Experts of a small language model: width 320, vocabulary 8192.
Below are experts of layer 4 (counted from 0) of a mixture-of-experts language model. Rows are named router (the router's row for the expert), gate (a neuron's input weights, with its number), up (a neuron's input weights, with its number) and show model dimensions 0-63. Each number is 50 + 15 x the weight over its row's rms, rounded and kept within 0 to 99.
After each expert's rows: a language model's description of what the expert responds to. This comes from a sample of Wikipedia text that the model never trained on.

# expert 6
router:39 49 49 39 49 41 38 29 64 75 43 55 79 69 66 56 55 50 61 56 37 60 57 57 45 29 51 57 39 49 41 60 34 63 37 51 11 19 44 55 68 32 43 57 42 66 42 42 22 69 26 34 56 50 70 58 56 30 65 49 24 60 67 42
gate3:44 72 20 65 68 44 17 73 39 56 63 49 46 36 33 70 34 68 28 44 45 67 69 53 45 38 53 31 15 59 32 86 35 34 39 85 65 71 28 61 46 47 48 43 80 28 35 42 53 46 77 47 45 43 47 46 57 17 34 40 44 54 47 51
up3:33 25 59 73 38 18 49 73 31 53 59 48 48 54 73 53 45 60 39 70 58 50 39 32 52 67 38 49 60 66 62 64 60 61 45 57 63 48 49 60 63 53 54 87 19 54 28 27 75 63 52 48 47 58 51 36 72 51 59 23 44 69 39 40
It responds to: Capitalized first names and opening pieces of proper names, often after a pipe or dash in lists and tables: Peter, Mark, Warren, Bat-avia.

# expert 7
router:63 41 62 72 69 59 55 42 46 64 51 46 58 49 48 29 16 31 34 56 56 36 68 78 43 45 54 64 59 48 40 30 32 64 49 33 58 40 61 52 61 25 36 51 44 28 67 70 62 74 58 55 63 47 64 35 42 58 60 45 49 60 64 33
gate0:48 54 59 68 63 72 33 51 68 51 38 58 55 26 65 31 43 29 59 64 78 47 42 60 44 34 44 37 58 48 54 42 74 52 48 63 57 32 52 59 42 51 49 25 26 69 48 53 76 50 30 39 41 58 30 55 30 52 43 49 29 22 50 39
up0:32 46 52 20 36 32 29 44 59 47 64 55 38 57 52 55 74 58 58 40 48 42 55 19 69 45 57 65 27 62 75 64 46 60 44 53 48 49 27 44 44 68 67 49 41 42 60 38 72 58 43 52 74 59 38 87 33 63 54 69 21 45 48 60
It responds to: Word pieces near the start of an unusual name or word, often right after a capital letter, such as I-bar-aki, Le-nd-l, ch-ry-santhemum.

# expert 19
router:34 52 59 33 65 42 65 49 57 66 34 29 65 62 42 23 35 28 52 55 38 72 64 29 66 71 55 40 60 42 43 80 46 44 18 57 37 66 41 43 57 57 39 60 34 57 59 44 42 40 34 40 45 29 74 30 46 73 56 68 34 19 71 68
gate3:44 54 50 75 46 47 44 43 52 67 51 37 58 50 45 44 42 53 38 22 47 53 60 53 66 25 54 64 42 66 22 43 53 45 42 69 50 52 50 58 51 63 52 66 60 36 33 58 28 40 50 42 47 59 56 55 71 42 43 55 25 40 39 81
up3:27 45 41 34 36 44 44 80 43 44 49 63 44 32 64 51 38 20 36 65 65 51 51 35 38 96 56 54 44 73 45 61 68 51 38 51 54 39 68 48 60 45 64 99 36 84 28 40 71 74 46 59 45 55 89 67 53 62 64 24 71 76 58 62
It responds to: Sentence-final periods, closing punctuation such as ). and .", decimal points in coordinates and figures, and pen. in football goal lists.

# expert 22
router:65 41 51 63 46 31 53 52 44 38 27 44 37 27 84 67 54 69 48 17 45 41 49 38 52 49 57 43 35 41 50 58 60 65 35 57 73 34 52 50 51 59 85 25 54 62 46 29 60 44 32 56 46 60 25 41 33 60 46 38 45 62 35 75
gate3:30 63 48 52 46 55 37 40 52 49 61 51 25 47 42 67 39 78 43 49 57 50 69 49 67 41 55 62 46 63 60 49 14 54 58 58 53 66 42 65 53 48 61 43 74 26 45 61 31 33 49 53 57 30 47 62 49 51 34 33 36 56 44 71
up3:46 30 41 49 48 58 42 66 36 47 69 37 22 34 64 53 59 42 58 92 67 84 44 31 49 46 38 56 43 53 53 69 69 65 47 38 55 39 61 28 54 72 55 86 04 73 43 53 62 66 56 33 54 69 52 28 43 62 51 44 63 82 35 38
It responds to: Digits of years and numbers, especially the first digit after a space or parenthesis, as in (2021, 1970 and 2015.

# expert 15
router:93 51 33 65 49 72 68 53 44 51 53 59 52 56 50 59 36 76 76 56 38 55 56 24 59 36 26 23 20 34 29 62 72 51 30 57 30 65 22 58 57 53 42 70 44 60 33 48 58 44 34 66 57 51 45 52 62 48 44 46 57 60 44 59
gate0:45 62 72 66 49 37 73 33 45 51 44 61 38 58 71 35 37 56 52 54 50 50 41 75 39 46 58 45 49 33 38 65 60 59 47 35 33 44 57 45 39 42 53 43 32 57 54 36 89 55 57 47 27 54 45 61 21 56 28 49 40 45 35 39
up0:30 36 35 11 39 53 27 72 42 63 60 35 35 70 44 18 64 28 53 44 46 33 56 35 35 35 45 60 35 62 41 44 50 60 46 62 64 68 50 30 62 58 19 70 66 46 49 40 56 51 39 36 52 63 38 56 30 60 43 51 28 32 56 38
It responds to: Opening quotes, parentheses, possessive apostrophes and first pieces of words split into parts, such as re, con, ex, comp.

# expert 3
router:33 45 41 60 55 26 32 47 33 64 27 56 51 38 44 65 32 42 55 53 49 31 40 57 59 47 79 67 44 42 61 39 42 26 78 55 77 20 45 44 47 27 67 41 57 47 51 33 37 32 22 28 53 37 55 51 29 40 31 33 39 60 51 52
gate3:33 72 69 58 66 55 56 56 30 62 57 88 48 55 45 59 27 78 26 50 71 50 42 25 49 65 68 54 29 55 52 54 45 40 48 57 70 45 36 33 69 43 60 51 83 40 48 64 47 41 58 68 73 41 59 54 50 32 36 41 38 44 52 47
up3:41 27 29 40 65 52 43 57 47 53 54 47 32 38 65 46 67 61 66 68 61 45 46 57 43 56 51 52 69 73 36 39 58 61 53 42 42 54 67 50 51 41 42 69 44 91 08 45 60 72 56 43 24 66 42 45 46 53 52 47 52 68 65 46
It responds to: The space token opening a table cell or list entry before a number, plus dashes and plus/minus signs in score and statistics tables.

# expert 20
router:25 43 59 50 43 66 41 82 72 64 60 45 64 51 64 47 60 62 51 34 50 72 43 53 64 39 62 53 43 20 48 73 52 48 49 61 47 58 44 34 70 60 77 65 63 46 64 42 31 33 38 57 57 63 32 61 57 42 40 47 43 47 57 42
gate0:52 45 57 67 56 60 42 52 69 61 38 68 69 83 52 37 25 31 62 36 39 42 67 68 33 44 68 52 43 54 33 36 74 44 65 48 58 51 52 66 41 50 52 33 50 59 57 45 66 38 70 39 05 62 49 32 28 44 57 57 40 35 58 49
up0:52 53 52 39 47 50 64 49 68 69 68 51 71 77 58 42 62 52 37 22 39 55 27 29 41 49 69 56 49 66 47 28 49 57 42 37 35 37 46 31 60 52 50 44 65 40 59 26 56 61 35 47 54 67 53 69 63 59 39 61 27 44 34 58
It responds to: Word pieces forming adjective endings like -ical, -al, -ial and inner syllables of place or science names: orpha-na-ges, homeo-sta-tic.

# expert 5
router:56 39 44 32 64 49 36 63 73 33 46 54 53 60 37 45 51 50 56 58 72 62 34 32 14 66 66 49 75 46 46 43 51 31 37 50 52 59 48 60 56 27 57 24 45 51 64 43 39 71 41 30 58 14 49 39 47 67 52 47 25 62 25 41
gate0:55 48 50 60 78 57 60 22 53 61 28 62 56 56 61 18 44 42 59 35 55 29 81 32 52 50 44 57 57 44 38 28 72 65 30 50 68 28 28 33 11 57 56 39 46 59 57 43 65 81 38 46 60 36 51 53 31 45 30 56 32 37 44 50
up0:52 36 29 65 41 61 43 37 35 53 58 35 74 38 47 42 65 54 50 37 48 52 38 45 55 37 43 81 49 42 44 55 50 63 57 65 43 46 51 49 68 47 42 54 50 37 58 49 69 56 53 01 55 54 53 43 48 44 40 53 38 48 80 75
It responds to: Final pieces of foreign names and words, such as -yo, -chu, -it, plus short capitalized words and pronouns like I, We, May, Tom.

# expert 8
router:47 52 20 40 54 24 32 60 53 52 23 41 46 55 60 46 50 69 53 57 39 60 73 64 42 48 58 62 12 35 50 56 68 37 76 74 56 26 74 29 35 66 43 53 68 41 59 65 35 36 29 59 58 60 30 40 61 32 31 30 58 32 45 53
gate0:45 41 58 44 45 46 48 34 52 74 37 46 47 37 51 43 40 21 66 34 43 46 77 38 46 46 64 67 45 48 37 45 52 32 40 40 55 40 26 59 30 63 52 54 51 56 64 32 59 39 43 29 25 40 29 51 32 75 39 44 18 35 58 37
up0:41 62 53 31 46 40 34 50 35 56 63 45 44 72 49 50 47 54 54 49 57 61 67 49 37 57 26 54 48 81 31 48 47 67 50 52 67 49 43 55 61 63 66 61 59 35 68 48 36 64 41 47 56 71 53 75 24 61 42 71 42 54 58 50
It responds to: Short letter pieces inside unusual names and words, often place or person names in tables: Sp-ez-ia, Bu-g-anda, Kyrgy-z-stan.

# expert 14
router:80 60 42 66 38 68 51 40 30 49 57 58 31 49 48 49 75 43 56 57 49 45 25 50 33 51 27 51 81 62 52 33 65 66 43 18 29 61 26 72 70 33 38 72 53 72 22 60 49 61 44 49 77 61 49 63 52 64 55 58 58 24 38 32
gate0:67 54 44 77 72 49 61 22 67 60 41 62 62 63 74 38 50 24 49 54 73 59 84 42 27 45 39 55 55 64 38 43 58 60 15 53 54 34 34 63 25 56 55 61 46 63 37 44 72 46 58 56 26 57 41 40 51 41 33 52 20 63 58 61
up0:37 45 59 37 44 40 46 53 36 87 77 53 39 68 74 37 58 70 32 66 34 29 49 37 64 45 46 40 56 72 56 28 48 56 24 52 44 59 40 67 49 49 35 67 53 30 56 43 50 47 48 38 73 50 64 71 45 73 45 56 15 42 66 37
It responds to: Past participles and -ed, -ing or -er endings, such as played, released, held, Film-ing, travel-led, often after was or were.

# expert 4
router:33 40 47 49 32 65 75 12 58 35 60 54 33 28 54 52 42 34 71 61 61 26 58 66 50 68 67 49 59 61 55 71 46 59 29 23 59 23 74 60 57 44 81 52 46 29 41 56 72 34 58 65 44 41 41 50 74 39 80 46 61 30 78 54
gate0:32 55 60 66 53 66 84 45 44 55 54 33 36 54 69 46 46 35 63 43 76 32 39 27 40 37 64 71 62 45 66 65 50 18 48 42 71 24 48 49 30 68 57 29 59 53 53 43 64 53 62 34 36 49 39 45 35 53 18 64 49 54 31 52
up0:48 51 43 50 46 54 27 63 61 53 78 53 55 56 57 55 67 65 54 40 47 48 50 53 49 55 33 42 53 66 66 48 27 39 38 54 41 39 48 22 66 44 55 55 52 40 60 62 63 54 43 30 59 47 38 66 51 62 34 53 50 27 32 71
It responds to: Inner and final pieces of long or foreign words, like reconnais-s-ance, Prus-s-ian, disarma-ment and incons-ist-ent.

# expert 0
router:56 54 57 41 71 35 53 70 67 56 65 33 79 70 50 46 48 55 69 38 45 76 46 64 37 20 25 59 30 33 48 67 54 43 47 17 26 49 51 56 65 32 56 50 28 52 62 60 22 62 49 41 40 57 47 45 58 21 66 42 34 63 72 49
gate3:38 58 51 62 54 33 47 42 41 36 67 49 25 22 42 49 31 68 19 27 47 37 47 57 74 52 51 52 16 68 46 79 42 46 51 62 76 53 49 68 43 67 46 53 60 46 41 42 33 40 44 59 67 50 63 63 37 36 42 38 42 56 42 54
up3:53 26 51 61 33 53 45 53 51 46 71 51 30 47 67 38 58 24 40 81 61 35 37 35 54 68 51 44 55 82 39 53 69 47 22 31 67 45 56 44 75 54 61 80 43 72 46 49 80 54 61 37 58 49 66 25 48 43 73 35 52 58 51 31
It responds to: Separators, digits and odd word pieces inside tables, lists, citations and formulas, such as pipes, commas in 133,200, slashes, and ISBN.

# expert 17
router:59 40 56 99 42 53 47 50 17 50 30 50 50 51 68 57 67 74 24 38 43 53 55 75 82 53 36 25 57 49 52 51 49 62 60 43 42 59 23 57 25 29 49 12 42 28 20 40 76 46 76 54 72 47 46 65 57 46 56 23 52 69 37 45
gate0:35 51 52 62 65 82 64 59 50 83 32 47 50 67 74 37 36 31 63 58 56 45 49 60 42 65 79 66 56 64 26 39 69 25 37 37 64 50 43 55 38 75 59 34 41 61 49 53 66 56 55 51 16 72 37 31 40 52 35 52 52 25 50 72
up0:29 35 61 12 50 31 50 46 34 69 49 44 65 66 34 45 69 42 37 53 47 41 34 21 39 63 27 68 45 56 29 32 44 48 55 23 45 43 45 46 50 61 57 54 52 36 51 52 54 35 46 33 52 50 60 67 31 58 56 46 43 46 37 30
It responds to: Middle syllables of longer words split into pieces, such as the bi in archbishop, di in Archdiocese, or qu, ci, ul.

# expert 16
router:50 48 50 36 39 28 75 68 36 34 53 52 37 52 16 64 47 66 34 87 44 51 54 54 70 46 34 46 19 52 44 77 49 45 51 62 54 60 42 30 49 37 54 31 23 41 77 34 61 64 65 64 17 68 66 29 49 01 50 30 64 56 64 23
gate3:31 61 53 51 49 43 22 51 34 61 61 63 38 37 41 57 59 71 42 49 49 54 55 52 45 55 66 58 50 81 57 68 62 66 39 60 47 58 58 68 37 44 41 71 77 39 31 52 32 46 40 48 31 43 51 82 37 42 29 46 54 62 66 80
up3:40 33 54 44 36 54 27 55 62 79 75 48 46 46 62 31 47 39 70 58 60 65 67 46 64 91 70 46 46 87 32 35 54 57 35 52 46 40 56 52 59 58 47 62 33 54 32 71 59 53 41 52 35 46 63 51 42 51 66 49 52 44 35 54
It responds to: Nouns after the, of or a, especially war, season, League, University, remainder, World in World War, and part.

# expert 1
router:46 38 72 36 12 51 63 64 64 43 56 39 16 54 70 40 48 37 40 49 53 47 19 27 24 48 71 59 47 30 63 29 46 50 53 45 43 55 54 35 45 54 72 12 65 43 60 47 62 66 52 51 43 43 53 41 28 48 36 77 38 46 26 43
gate3:52 55 37 78 39 49 30 36 61 53 74 62 61 62 52 72 37 58 32 39 58 34 45 64 53 24 77 57 24 81 30 59 63 47 48 64 52 74 40 44 50 51 39 37 61 26 39 40 38 60 50 54 67 32 36 81 40 32 41 55 54 37 36 46
up3:42 29 36 73 43 20 51 44 42 58 41 69 25 30 67 70 53 53 56 51 59 54 65 43 45 63 50 69 68 69 53 91 48 53 26 62 64 44 60 52 63 63 57 70 29 50 62 54 49 69 49 53 37 65 42 43 54 71 68 33 50 48 29 51
It responds to: Single digit tokens inside numbers such as years, coordinates, sales figures and money amounts, plus number words like seven, eight.